{
  "hidden_size": 96,
  "n_experts": 64,
  "router_score": "softmax",
  "groups_per_token": 3
}
Below are experts of layer 2 (counted from 0) of a mixture-of-experts language model. Rows are named router (the router's row for the expert), up (a neuron's input weights, with its number) and show model dimensions 0-95. Each number is 500 + 50 x the weight over its row's rms, rounded and kept within 0 to 999. Numbers have three digits each.
Before each expert's rows: a language model's description of what the expert responds to; "mostly gets" lists some tokens that are sent to it at least half of the time. This comes from a sample of Wikipedia text that the model never trained on.

# expert 22
Coordinate and decimal digits. Digits, decimal points and commas inside measurements, mostly the minute and second values of latitude/longitude coordinates, also race times and percentages.
mostly gets: ",", "00", "50", "′", "35", "°"
router:492482428481524480451510427501463447454473493512454533500527420409625477509488492498537451401521603447481444454455478488447538532485482493466544599513458516454457412502484377500592434405503462506556487587569521485458535386507491525561545561583489487512559603449460500527479487525448490559
up1:437440424548592514537502490518439569460390504588591481437492458385576515511493476522472470558486446538539501510513489456445583611532446487478551510452491530541591519496571491467550486512505511538413522561513512579419552475504447525576481569480371423463524509470475456557503538462560480477
up2:485469460559596513528446458422548496507506510490456438509475524545549494552540469450409509521454556525492501485492538472498471449487392556461365568540496586491497489429497551519586483385478412425535541446541509543553521522570467584400513552576543536548438472473514518406462473396488516470

# expert 8
Mid-word consonant fragments. Short vowel-consonant pieces inside words after an initial letter or stem, such as op in Helicopter, ag in imagination, mon in monitor.
mostly gets: "op", "ag", "ap", "up", "av", "ip"
router:535535381473520516560539459558456410537510485540437539492480456414620469538513504458475447476497509474482410475391507450446519549411459493512535508539507496400474468469509459548571486527469533560567603515518540553543488435520523476507646465553460495556517509469434559561529515502489369519
up0:535436478526422504507532498454513555533449426485513528444544452539555443540555532527475476506475494537511512504526472446527565498429491549497597451537431459490396502528504504466495515508427482412437417524510520498458555520499433491541516517412536601605411516373392524573572506560425430417
up1:519490455561516488467497497527574447527388437517527496479535528552483525464528527437477511512399466526485465496527487530480525483469410394482543587474524489446393516534495463528431480496566387509585511597582451458560502372487530488539510536440497463606535525495439470541510477447590513376

# expert 57
Early-word pieces and adverbs. Second pieces after a word's opening letters, such as ac in Immaculate, ex, ev; plus adverbs like also, later, now, still.
mostly gets: "ex", "ac", "also ", "ev", "later ", "res"
router:500476397483524539489548436529527480540502492547422564474528461450562423503503487438514437473544549393417407465454481400491542513426406453449457536566517501487515435534480407528573502477470541545566504575559498490505505400518523529499604511521457496557553611499427608498479513519460476449
up0:414505455497505463522511517487509437535522498544471547384475508428509482450450501454507419472459530449440469495460491537566508439551492510499587470478485517386497467475439487521479490493474502568466538583441570522540451465556531598544547563527542404669472537530489470532613577564476532600
up1:479426523433509536523539519577439423532419506464529481475542480478534382528491503447532457358524482515483374452505453471500515442497593514445565550504456444537512495467416474437461458480553534567529487515445598486489508464641477570554540501560477550580560578503493536502442500544556515487

# expert 50
Line breaks in lists. Line breaks ending table rows, infobox fields and bulleted lists, plus closing parentheses, brackets and table pipes.
mostly gets: ")", "\n", "\n  ", "= ", "]", "|"
router:495504434508532607505524410491520401445469542546485549459515435454553429608466474479534427429560584450475438488378499486469555537460422521462551541519530495431505449513536412516524496462508485526509501492497510538502539388508503520557611545517497522525544669488426503520488513541459442490
up0:402574457429544439430573447489555484548433486527475505539564471406564409427498503414510476538478516416435494421481463441467480528427438486548457515593435564558486544425486511487560443509510461498550546509464571507574440443544498490508556575505503453547546535434398570518488533519508464558
up1:477475504493497501518589521511471596420508563454485588494465542495479451577633518477555485452533490460498466418496463542435517548537543450574504484553478538514547547420561528526531393514527608521488594525482421557437505374518475539527588581476583431472483523513518426496497546464464520444

# expert 2
Year number prefixes. First digits of four-digit years like 199, 200, 187 in dates and ranges, plus other leading number pieces like 54, 12.
mostly gets: "201", "197", "200", "202", "199", "198"
router:461525391488491548478538475538535445485479519482452542511493462420623436524494485499492414397502545462442453423433519489471523481490425438506534480534473525428482430512491351510585475405519460564529512544492511510488513476567505510559546521456488532533502652449418529552524542583525414505
up0:464547473582458507524426428556515554584515454482511477543458535575587482451517493491496484547595495455532458469484433469483498452523414483460452553443597463495539512560481501634470421456633414586558498515468475511543540486521447532497449528553641565547533505431493505484484554491453531497
up1:485473565537507497536469535436591530545572536503576419564491596489463508534480439444528457496575408497457476496537521502439540503531426424571538496479376530543499452489358505527506503488463556589463502506510496528478482520490596399424574426456595554490549521559499534553453458545475500543

# expert 51
Past participles and verbs. Past participles and verb forms after was, is or were, such as used, located, released, developed, built, known.
mostly gets: "used ", "located ", "released ", "began ", "known ", "built "
router:464525425549548495511526427460483463496495515501452586509523385483620386509450400430562490423513572523466388392461496460502491532438460429519539557536505559515454406557444435475505458478490504537559533507540494499548546434561513470468531578471482487539495522518439557483501584519545408509
up0:582384613465455505573567436517588536525449423475482548528527478424506490555542484555466449553461566478515507579514478519558525586534481499490529561478556555351409460548509463518558409468535562523455510476530517401556483541488465513467514434536434555434510521520432468457527496459517514545
up1:507461435525571465494606511424526500454426510475577529458564518413484510448542555538432519522532558546500540603554535507489494545542598638519550531420560455520499401499448461477446564427483493488540573525453460557529557476461547511465571577534529433444425482481419551477508550534538494471

# expert 17
Plural and noun suffixes. Word-final noun endings, mostly plurals and -ation/-or suffixes, as in Publications, Operation, sources, beetles, talks.
mostly gets: "ers", "ations ", "ies ", "tions ", "ations", "ors "
router:515480466435502524544552423437553455498463488557376534511471426473563346537524434445535437417516542498435439528409541443439510514473536493540511501443535483494448486585486471496558455447456465516534491560527519505566492403558585550551644537567441469491526552457479450502506501496491453481
up0:545412529505558514535541514500431530385406466522470506369478503517549485525565527482439417403474515490462481515446444527585469499408491380509515448527490495412436545508587523456567485523441492448507482504533621535449484497515475471538549494519520449508465500395487426475455459469402538547
up1:498404450489475554477504586494606478438508410452576573566514493506484382376456489536434401488494596490492495477416472420460484464548480438375548450489554405480480505506490497503510525464498473580534517466515460479450529443453490561519504484426585581481534472518488513493575486550525523464

# expert 49
Opening quotes, list markers. Opening quotation marks before titles in lists, blank table cells, dashes starting list items, and words like called, titled.
mostly gets: "\"", "called ", "(\"", "“", "titled ", " "
router:458465390507512537488509448471555408523446521515422522493502501486598420513444431498518465398520520481411329474453534478503535492467486477505521552551544548509471453482548396479554478413524492511516533537526555445506551420528507495552599591512483511540508614482443508559547506564436448468
up0:565497523483484594445583516581564539451428478479546608508503557448476480515583453516593541496563527485476407445476539502524487515535462517544541452469496535508460536499487486513494517435566477469638525436384544465520523444575443457511512609514476487554587533391486515530569562540499424499
up1:475573451476579482501481468458532477523612463517423491416630507456519458491521521416459507410622526504441505482403487538489544407530477576526531518561541508464555471451567484490542517480462465542441567457463539522499484414425452469471471603586493476465512530496482493441468513500538435623

# expert 52
Past-tense endings and verbs. Verb endings ed and ing split off a stem, plus for, with, against and verbs like won, made, received, elected.
mostly gets: "for ", "made ", "against ", "won ", "took ", "received "
router:501432412545495487473519443456495432486450503462447597477521459487596407566438426501509472375520581482466435494446495472396548501416507482493571537492467425562474447433515471500580501499509471502533563464544534571479563435487526501474628551489482470471527583478429538581511566520471485561
up1:511422457523532495626608541527497571492465533513573504432530468463469503545463554432548448474477496501511532489477466450549533492540506438608558607573506455517466414558506480466451483496478421462500410498445534518633553394480554580487495536560503555536567556543489441416482472517497520442
up2:490431513512510476449606514452482487521503487567458564469549480457477445649492497524565457462522417455511503524462625451500538599448540513484464474504440477464457508595510511426515581494496572574534499423574545516476529464594453542618544492507518538557556547423455523472566472496443514570

# expert 9
Capitalized word-initial pieces. Capitalized first pieces of names and terms, such as United, New, Al, Par, Met; also year-final digits in lists.
mostly gets: "Ad", "Par", "Per", "Car", "met", "Or"
router:471471427481513495510508403506478466454526521559441614516534478455577436496524464535466474501525550381482409524409537488407540449396503487479536548542499518455476436486516420492567421433446511520557546479507545521593495468548500516516562539535530474552485625512428560555520611571471479453
up1:367461490463533515480619506484558527493564561520514597463497477429540450460534470499518466441568523505500453524509566413470452477548456628446479467553526469472617477397548506444596511556559421587460511496569483473484496471489498479514461590573512474551509522525533503487548453557593476512
up2:548447505487495550537401508456552459393541543562433508505490485418488503522473464553514595452511592543466481512436563418516519421477442496502533603521568482509516417513455514539524527516485455426551428488585462509436487469548481437534544498571399484559501439393502503418501550577552581455

# expert 45
Vowel-consonant mid-word pieces. Short vowel-plus-r/l/n pieces inside words and names, such as ar in Nicaragua and vicar, al in Heraldry, er, an.
mostly gets: "er", "ar", "an", "al", "il", "on"
router:496542401486565517534465426469537379511530464545516598506553423472595444553532508460501494450515541500464470517367523489504510545444464436516515539505536470492510503457487455582611406412439492510492470554562583455547555428566500503517578545496478466536550591443477585539523531532517437495
up1:526545506488515516519521545501582494518497545515444431359459416456519525479543512418562475488460451536513493522488587527509530567459436553450474521512559453506486497453450539471487415494535508513514456529410404407444535518516432458647525543526374538598519492514423494576429481540473488427
up2:520453549521565574555546552517505507513523444499521485440493486371544465496498522456501564473478496523516399481595602488373496519419498450546530450437414450582509455448505435415561536457414506495425470494604544520511486452484554433493551478536416478483531517540504525563428510464571511420

# expert 0
Mid-word name fragments. Word-internal pieces and opening parentheses in names and tables, such as Nic-ol-et, Nint-end-o, Star War-s, country-code brackets.
mostly gets: "s", "ab", "ov", "ol", "ord", "rel"
router:542518408469539517462514470524520423501508498518415541513497479446624417477533495427502425447504509509457453487445495356471518461422442499508495525555491492482517496551465370520514471481521500516491530599535568515459518387527596512522582522538443488517530620390435486506528557530496419470
up0:533609484548505468593505492466479463526428578523539491484460508557571487566492545553388494492550535527377468453465453429545418474549567552478476558492510414512506544430447419526536486501578470516469605390485531456529531453511464527573520526448534570472469545440455523448580416520500494453
up1:451475437467417532544517550528603531540492477531506476478533442397543492503503530577484487531469553537484501468475563350402441501458432524508497499558547488496612496469447524515501484491456550478582465465576502471538613439523626437461525551455512526564526568487516431450604512527519514432

# expert 48
Given-name endings. Final pieces of personal names before the surname, such as Dun-can, Con-or, St-even, plus whole first names like David, Michael.
mostly gets: "David ", "z ", "Michael ", "ov ", "Richard ", "Paul "
router:526516420438523569466532460504539446472438506610415506476496417471505418514424414421508438456484498491464379445434482482470483516417472436417480574522499546510509457477512502505505471474497406534579518554522479482535496353501500518551556555475496452511569639489455509568506538558523494536
up1:557530460489442604540552519350616533537561512528484477491538441524439496456483572507490504440484503490543485520443459556505528405505606558531502476541478562473570505503618464544527423489488598504523486470452485536472475463584410446451562526465545561583525517582524549482524538569451524529
up2:497481522422467565506506422435464530559520490498606543491453481539504479608572536392569517523497615464545533522528458413473502426407442535474493481526453521537376432463557479531515512484520437573570493602537478478509471460605552529580567506462462468539471518481514462499561473422465530537

# expert 40
Small numbers in lists. Single digits and small numbers opening a value after a pipe, colon, semicolon or parenthesis, such as 4-inch, 1,080, 6 km.
mostly gets: "See ", "Ad", "11 ", "whether ", "10 ", "10"
router:464495433479541524500516376487504466543501503506437552517496509466597457557465457456531451490512542428443419495420467402453489513464456514473526544541482513465537449528514370523529409418533429541538568516522511474545520385529464516519605583488506496517512617421438534477565519591434463485
up1:432615512456444546595495464473502494536517561529529541450511531526632457552501521539494522562533464426371477490434513421466491514488467459544514530507575494530494531442480418496476532465511495493423522578508498483485509451484432513494514562413548499440503451443457650477594497560376484465
up2:461551479487543611479546460564624481527534473476463511424500531534531387552516481516491321484481431504540493535458512373438474521549552497402502537430432520502497435466462514486535527536544531466544505445549569496471509509530530534487584446523567543504591533542498545561548562521423478485

# expert 38
Prepositions after verbs. Prepositions following verbs or nouns and before a noun phrase, such as from, by, at, on, with, into, between.
mostly gets: "from ", "about ", "over ", "between ", "into ", "At "
router:486554469523563529496437399489570407455510496491454558443529446487547400472449395450546451421484559450455401474425558489498536551424435462413536488549499519512489495547497490497517469483420502558509580504517538544534556442501487535538630525500481424528591567411472485535498551510418469477
up1:456540520404500459529492476427507505507353575577500603547559447406516434571546577466469547478460447444464525598519527533457494532421505419620499546514447577477535500531571486577449529475435457492466527510568472512489523460488532501528502482499469441583534488474480416496483461563563507575
up2:579540529524405536437458469561464490515535503522436483481536397489494426524511490537549479575525533536350473456481502471482554474463497484400510443501604523480479454592526513580521513463427556488503493464538523452470460470592388465485493481569384445428514473527537450544587537473572556531

# expert 44
Commas. Commas, including after closing parentheses or quotes, ending place names, list items, years and introductory words like Meanwhile.
mostly gets: ", ", "), ", "\", ", "', ", "., ", ",\" "
router:499493391467559549481542425467487474516482506571450507462533482430588420507476444495540442420543585469399392516461521428400508552401469449453478508541487457459485463527489354494515461444464473561503470530502546477489564401521540519573586566487506484539532530503417475562504556517514478490
up1:422455443488551390523600529524466484572440519531515557505538426533527471576395461446555560460481550492490404487505523397558512554569551561528445595513469544508387472479465486461534513530556617496483502513469590574557506432531551450552479521510544506533499521431552568507535525521444501469
up2:445524436374546600455546481606612534510538541432501505462518520575514449430527525495517461427459547505455431554506517537546443507518488583497452475545487567495511514447514499414529454526517485563510482401529578562521541374518558509443530548599561542585516497552570540511538495538481537489

# expert 23
Small words and mid-word pieces. Number words and particles (one, two, out, part, each) and assorted middle fragments of names, such as Fro-do, out-do-ors, Quin-te-t.
mostly gets: "one ", "te", "part ", "au", "one", "to"
router:484574453480505603468538400510515405497483528534426488465456490463592448476467487459508457463542616449495403508408486422450495546405541427429520538545453463448415503467533392467500503478483427530551494509512523487499549376531495458500609532513481505545571567443477524513477537560494456524
up0:555471390543465587583509432452537400538458536505443405570509519420570487508512473398485473429537441434509455491553481499407527504492499485459498513506463486468524484392538401540491494469515451485598520466493443556494540498599500449512505486460425465483646509471464440504469507536545468420
up1:473401439502521520572375422500460486502472488495461491470406513498557487524447512448450519496489521489549508442513556493475521504498484498534567507540586482530442474541455497505452534518619591505444615587511484557527542477469581492474500531455445380368518523570513504505558498483511578367

# expert 63
Name-initial capitals. Single capitals or capital-led first pieces starting names after table bars, dashes or colons, such as Li in Liam, K, Lu, Ch.
mostly gets: "Br", "Lu", "Ch", "Li", "Jo", "Ma"
router:452479407479554560488496476468502485497477525562465534483532498455591432509466470481492477456509531442399450432369513386494562535410466458419472477508499507453465475506488421530531507401518479524538512485518566508547512467504535457541580544448510489516552691450455541534588514561431455514
up1:584609489503538475530482458508491520357535507495497619499516501505524474428488493453506507448541474516426547429490596453517486510480569505431463498447575487545535483521539471494546551512450530506483493507563350465513555547501440495593546460408407480442494538509447457436521431431452405443
up2:491518523495446466572455490529470500513597440486430589478405469499511510499469476467528560483398489460380532492618554446567477610516490571452561465536517498477509439412432542433539559531526457542533439408501537498466493505482437475471528527442394610534545480455488436477443461454471533471

# expert 43
Sports and group nouns. Head nouns ending a phrase, mainly sports terms like team, League, season, game, Division, Cup, also Party, School, time.
mostly gets: "team ", "League ", "Team ", "game ", "School ", "Party "
router:483528482468501558553544448524527443492477548492482539501499496423566456528481370442494453416529572431439414464426479490518547505402501484508451571457434461484491422577464455520542447481494439528506532538534549430561508431599530482574575548502454437528516558478395473441549551507529419597
up0:450550483524598432482557484513566468471408443555573503556468499557516511557399521463562533569472442521496530519449555517524523622453544487542435525528437441489457460505540511558469577550500569558531457471527593457519462470502576542529570562577558531444503530402504501565486403569509426524
up1:505544500497494504506543522465572490491537530518484600430478484535526524448476502534499500488504530462344490450472471491469506523366484359467567614494617549468540551418469501483462512558458411456515446459637481513463583489528489461561528501514548576497478511428540500520456405503506525541

# expert 59
Short vowel-heavy inner pieces. Short lowercase fragments inside names and rare words, especially i, di, si, min, in taxonomy, gene tables and foreign names.
mostly gets: "i", "di", "si", "Di", "the", "he"
router:451520434493542568477530478491487425470481513556535537568527451387599376495474500502485489443525518477467458499366450431418491481440529509524455496525498440496459395506559429485583517441452459561574528496461487520528521411492501444536575569557523515467534610486441585469489512550473412492
up1:518582475448463576395508425431525557518533544475470482463479362393492492370537512498494461534488511474508480403449582530532521366538506463449548526443530525418462480474518381487575436463499496536517583469484506491453574490501458453458496570490518451577516483556507479502508476448478515435
up2:562513553493486570452549458568495431418564439566502499519582504564562538542481456479590490492540531501498524498501458467501465494489553512468548530561372444441512526531426454460557536528537541492559510487472503517498564471516481540580548555486468538448523539470349530557414606496411416601

# expert 54
Word-final suffixes. Word endings and closing marks before a space: possessive 's, plural s, -ly adverbs, closing parentheses and quotes.
mostly gets: ") ", "\" ", "} ", "' ", "ally ", "ve "
router:542495454411546545528582426453499501487474474572521506431562445461587407480425421466515404472556564433448461445421490418463507473478496537484499588519452483554485508487530429525543437479496470507515487589476488465578547380489467529503567528518417479513479586431434462473481593563524456534
up0:573420402522465496507480446524481500556517465400502558549458451528641482445424469468491559512550455516435457571453525459572477638529516486444517437479542597482431568510533512388468613473472472532475490414444552481485455502477508567526509504472444491437504497500492531561449487470490433558
up1:484480501428571548505484553493597473647608493554501489510430537522476472476499431501499498469548516440506509419468491473531603457391442471549531525516483492450523580458531468469497575410544464521461478453519492475481548464489410430582496514525516533672553508537434548444538511567490528533

# expert 33
Suffixes before punctuation. Word-ending pieces like ation, ity, time, career right before a colon, comma or period, often infobox labels; also table separator rows.
mostly gets: "ation", "tion", "age", "ity", "ations", "ence"
router:451490447544502571493481444505481391487547552544395543503535482446566428471461464467551473363559543473485408548425477485494491533494456528496537464440516513456463505554469362536536433429530487479557506486443511447475513439599532483568556545556435444501579537492480456500488517529446385564
up0:497516472509481581529604459481487505563484457510568488542512504604477524464567501462501419431500419424539466522531624481487452580491498476431381495515585411448516457457511492487484446501527523539509492609463491529491405497516451462423525608470425454520506582530536509481560597560567481499
up1:531560514510523543474504491524507510428547503486414486455455519498598521448524507448539544438456577492489492505479536493457451461528497551552571586526456532531443495518436420610494419545497472504546593422640515530571472498526591564435567466480480589518496524416543458495416534505386447558

# expert 6
Definite article the. The word the/The mid-sentence after prepositions like of, in, at, plus capitalized title words such as First, Grand, Red.
mostly gets: "the ", "The ", "First ", "All ", "Grand ", "Second "
router:474523423448580564455507469535522427489497503544481566554534445454561457500451477508532454485505494409460413453450555400454574550375490455481537452514525451480506441463447446498544470402472475527513570544549565513472509411548503543490593554484534478538554545443359507476489553550445429452
up0:440552511591491587464527415473393464523498596559499495450451500574529478578485549533554461488549431477506542553496453445461483567432506521459403468439434465472452581541555449531454548501510521525522451577534546495492470512594545499624495425437568474502483499473487489530525559557467497630
up1:498501562511510522569561463452480509550415539632487560462530541446508551477417387502490466527515555639530493413519537542448596519555442512541556469512484460484495451462522482540552374490487515497506589544532494384480442505502469529495520567523458489477455488436356562496479498515524507459

# expert 61
Time and place prepositions. Prepositions and month names introducing dates or places, chiefly in and sentence-initial In, also during, of, plus months like March.
mostly gets: "In ", "September ", "March ", "during ", "June ", "October "
router:506499396531511583479534419498509405449491506490485504505500516415580469527552402502545391495455505406364461466384491450473459540441467463482507510548499516514515491482526437492562446423516465575566493498504508476521536443541597503528579508449456462518554565458427532563480620532455470486
up0:446562480421450559479538533534578433437561420520518643515520495410505470536482492512542576476432496496443527557516489469607451511399508519487480588578463437462533462460390500474425492495536516586492523431579610590438478499555511457442536533503489459493530510501512466488562473497441481537
up1:429485494475489532494519562476521388507526487464425499477491448584496475518483481561508456512550584473488526491390442442423501388498531574482485566573578614597368518454470513480568494470493400434409462593511507513503512485463530423524448550519479542564490516487547430512478525440535533497

# expert 42
Empty cells and breaks. Pipes closing empty or final table cells, line breaks before headings, and served/serve, mostly in sports squad tables.
mostly gets: "served ", "serve ", "Rank ", "general ", "|", "pm"
router:424540456494573558510508420493554429538452556562419556493536478453577438507486467462483464478553508482436425477433516469451519560450428526494489529485499470439485449523471412504538445468514405575533525530517495456570518360558454462523631534497473473525466589471422562530468550567428432518
up1:499409493496530623463470494619531447508448494526431531472421516469550479425529523432462545380458477395491499477546478510407463495445466567500488468484469511540475540491478483504517402445495401437474577451617449459458503509568531567520541582566561563518487512467492492591461469472463498462
up2:442501514445519430531590463459483474562508528447505533404514500534540499553489421557487430530498504528500469491512540488523588430444433555400389470500396427497520493517483472566506526517580492474515511501541515434522481396544461417435562517537578488469613460398486533421542457556425479435

# expert 4
Clause-linking conjunctions. Words opening a subordinate or coordinate clause, mainly that after said or stated, plus which, when, while, because, and, but.
mostly gets: "that ", "which ", "when ", "where ", "while ", "but "
router:438581459479545551482584366514514449523444530531443536471561467434660427467466443500543412455529505481461414465455456445507542456449483506494532533571553445502530512440506445548511499450478472529512512496523579464500515381522509475488617589493511504515520542509402487508570533560458442474
up0:486462546578519510498445458539462464431457534516546510491563544508601451512436576352596445487550546526435492432538574431554450536525390455431485483548526508508413524524516476514497462498515540526469553472610476558522505574433462397504518506512537425399515503489513539536573437564521518492
up1:514501492499525588512545492612469544522433575539524551457445470390483533490449463526500418372525504511400526464502506554502573470380452423469482446516558370531538542465456486546471458531534524588454591461468563450553456485532485487476532520478523516552589552435498533510519568546488462554

# expert 15
Mid-word consonant-final pieces. Mid-word fragments ending in consonants after a capital or first letters, such as ick in nicknamed, ing, it, ell.
mostly gets: "att", "ack", "ast", "ok", "ick", "ing"
router:423508432467488534439548424454472456508497495557424554511528433508581460546495482443508478439533509488470445516375537427478573514357410476481506560494505523477542506542539434563474440446493535526577511565478595523447552442508515501614598495571514528598521539508433535495492502493430444512
up0:495407541432462513457511406505527539540414561587517441442509507577499365529503544574493482423553483531500519492439475441546476385527506550496465427614509458435542492573438490551495468531557561598495524534481492549485492414573521510546521513446504532493557500474472468373544490533492481566
up1:418496458509492556446589401504494504495520504419505509545470453456535553530517549507518474516514539470472492472445486543512581499486461544530502399525324568567415497395524478535542410524551494410446549512545505462484591439408396463496525511497477402521453473462509574454482439517469476500

# expert 16
Role and category nouns. Common nouns for people, works and institutions right after the or a, such as born, film, author, father, album, school.
mostly gets: "born ", "film ", "name ", "series ", "album ", "family "
router:532540376490459540484534455557490454472506566484439544521560472478582452506455372432534489441464536464415373444445517468459538495493483527469509561466481534501515374565489461528533448464439451523463517507533554445579572441558482487591529588485508548512543537534433498503514582585510436533
up0:528464530483619518514486535579508512568578440536514464418528481473499458531538566465557441550426575461496500453521468514543515523467412575510505357585506602494578533548533533637507459463539493531520500572486415407511493478520518569486508479464549508535522491455553515536446521451486415590
up1:467487544501527494481468529558468412532495505543518476496411446410507533538517494437475504540444524435551502433504470459515514503502461472513542504536568481401499524521476438479601447417592468510458540436586476496451552509446560543625530586529408497585461539479360487519513450470486403400

# expert 60
Capital letters, acronyms. Single capital letters inside acronyms and abbreviations, like NES, STEM, NRHP, °C, and race codes in motorsport results.
mostly gets: "S ", "I ", "C ", "I", "P ", "L "
router:511558441454543513536530471437500426528414498517430500546576463437554425529446458498509461479578559422411409491400536464505588517488461452443545550484453486466537491566440402540546473459490478513613479539542512458549519432499490483571578530543512433531522623478468498556548569551496459551
up0:442539524537425525540503450489457485537446460483381405508494435465545545567530451427568532522572408449456470450422598510522529467504409462576471474454558463404538488493444475462478487521478517548588488498545512460538450442433489491467473567509507457626446574477399504482534527428477446523
up1:473575451489581523493584483479530520455513454519541490490599469517530470505613475488526489520417507419463447455479528472501436437510454487468682515491452516557434413568535502421468417524580523508471556528497462497578473445482475585437556489470514560550503507565491544608507414529476506561

# expert 47
Capital initials and -ed/-le endings. Single capital letters opening names in lists and tables (B, P, T), and endings like -ed, -le, -let in Handed, battle.
mostly gets: "B", "P", "le", "Sch", "U", "let"
router:437468407464534509447512463465499423513520503537431544478534452439565392508492477495550447461538552444445401467391503486488579500441419473493527469496506468485436508536515403526531454410465467537527551582498526565570565431509536460492582550569479525488509604427415528533522541609467480479
up1:483492446577502562498507433463515445515505552565475540539465450396524392511488424504537410550490614453463409451487512540403519507544496476419517506489467569467456494526518363510483431551495500593497477489502593516520548459531505542538602498448517519514641533509465519474521493525391496507
up2:472492496507480399522518515465520434423503455476426563538466367480463462493484525516506507380591505442551503541528516585564519566508457498509518488545516467491440494651603511531486522469468539597631537567499535538549577422483542547471542553539513448463507563464488497506441477436515512566

# expert 14
Foreign word endings. Final vowel-ending pieces of foreign names and words, such as o in Pablo, ie in Serie, ic, a, ia, de.
mostly gets: "o ", "ic ", "u ", "um ", "de ", "ra "
router:504507406495509599504496449430529410460482465574502503552556448478527419501451450412545458398470569493403410450429456396407556534474481482527459584461484539493511469479506471481519479463526473495513473559559481490543543387523454524488575537479535492511546599480373510538500507572524473549
up1:475470499492606501588419487490467392471431538479508525508503476441523497616525528579553545430514468435509500482479603562523493472501466548478560506602518536412591489474510528564552484452576521589433510547489511553372558472465533489490458577577408473488457532516548530574504521474522551462
up2:404528369423643552504409543529490565578429546547571492504449536434508520457533596531549456435509477502466491579488520460595501509479523549555527526476507588488533471484525487489549546490541434595484460489519550494439460613494450478445527478533476481553568504477477517539459454504442516593

# expert 46
Preposition of after nouns. The word of, sometimes in, following a noun inside a noun phrase, as in care of, youngest of, margin of.
mostly gets: "of ", "South ", "other ", "most ", "Of ", "modern "
router:424523399549522574439519491509461456512513491503435502491525510447645422527503433475501442455466548475432414458428465420457574596466472511469531537470514456454525500468504458457571453412510466544509560504531518511568519411567507544555633500497410498497513587422434486523508517537456444533
up0:453476445507440607473455423415451522617567504460435534419467534462545441482459525475381443497479552566461465461504573544486541473514494523496502484497559507536497500441472508487580465415538585469513534492510441482546405518592426610521507547481473463490555537607429502472539548443530535558
up1:529507460484507559486538468416523569530556572586535585415387343511527460462523597528474473532518485490509491514551507452461498466531537524579459519600508596512449522520598479537419491430508535482540489460490552472499512455471443365496540445530482558547450451474510531503557497458593464506

# expert 32
Common noun stems. Word stems of ordinary nouns and verbs after articles or possessives, often before a suffix, such as track, engine, back, film, play.
mostly gets: "ish", "film", "work", "play", "back", "produc"
router:483542411502486487448549477562487474504497544532428580476558495457636422473485488491570480451555582438506392464429574462445470491388421471518559522498466495475488491452503351533552438502487447495488516499491572498481527467606538529536556538594488534511489539510476507519528493487438384559
up0:499465540373531540593435476473564492522492530502480420404528459461586437472527502601482491597474523449500444445502553488428534494531505502615540486533414528491418480484583481449509452562598499459514409458575594494509476483427436556457492447456507493478511529461468564500464503510454401514
up1:572447484505531514570512509430536475493374569588520547468437438520556486542430431546488429529466408424482507505406485467495493555452504480456394502522478507503491490498595501525488418537447586576521418446534614551421542534469531439516494539451378480568447499440514494518536503510509516539

# expert 13
Personal pronouns, possessives. Third-person pronouns and possessives in biographies, mostly his, he, He, her, their, plus possessive 's, often before career verbs like began, was.
mostly gets: "his ", "he ", "their ", "He ", "her ", "she "
router:484492439441575566527544471517489473523505491588472546489492462418558411538421406475562427458512513466449445443447517462413558507385443523442540527536489518469465470477526401531523519454485421543560610539518572472492572423574503521483566504504561513475500581493449525573544541580441442515
up0:444493393517451494471474379468607444529501451491498561486475463453646447452525510478517446475465512466504450508442478389509550461491489440494574605538462460408524469553524449471517481463536423477504499476520427514514515424576486494589618485512420494519559524503429456436444535495474456531
up1:473498536493457469533483427462568456505498515564426485428495498437512397445501494547459515460547596410408321460450463443547478511591461416517471501499483460502529516554503490454554421486449463494549502436499500582495526476546496597530529575519471490573468592506407471513443464442488486558

# expert 35
Infobox field punctuation. Colons, semicolons, bullets, line breaks and coordinate marks in infoboxes and key-value lists, such as Genus:, Died:, Summer (DST):.
mostly gets: "″", "): ", "Coordinates", ");", "); ", "Clade"
router:518476474532505492428507472469502477420509438548501515507543462488623458517433497398489426404522534404416432525458518419428579526435468523552545490513532491453423499457469375479560491433475436538543524511481515516498556454525503549600607516520497495543526638498498462545524594498522489520
up1:521482496539510497484542437509570527485468466446439492474417453442554546535447510517493538488610528492471478470487588511525537512527487506528523509506526524426564530535486497467504430452459566390496516469519416468535439518481564511323492502581515563506505450412512606544414444417479357461
up2:535510535503496463532454427488492480485502473517458530479469506415585513489479539421560528511467537504486502354427543502455479444470528431517483479435523464437447547450398370529437509476451378468605442533498504588570520483513424500482565391555521505535518565501462442427417461526485470479

# expert 5
Latin-style word-initial prefixes. Opening pieces of longer words, mostly Latin prefixes such as elec-, con-, pro-, contribu-, dis-, plus dollar signs and year starts.
mostly gets: "$", "Con", "pro", "con", "Pro", "dec"
router:503463439562599521515487493541567494581489554508443540506548448451654459502501461494474464466608530444385427504412445463478535484438485473500570550579489485485483427517522399510593515490507481535580492487553528540570524402523523519488556531524537503549477558495379548461567500534500481456
up0:428454519509544467487476482560552534526423381538411498456386457443560478428512526475491491426439441504472475491494656539487451575484454429523416545474595489452546484482445458516553435529527485558486510510520519459469500503474530493415515537571485367440489503466542498414512455471443500432
up1:531488482481518585565487519526458494472572435573424446556524570523528507557525482595434541498504571508559485486436485509452522523598429501366566497504427548502502513453373450473555522425565472427526519512537538520578526502440523574446501496497534466505420527424414572496441484549540411494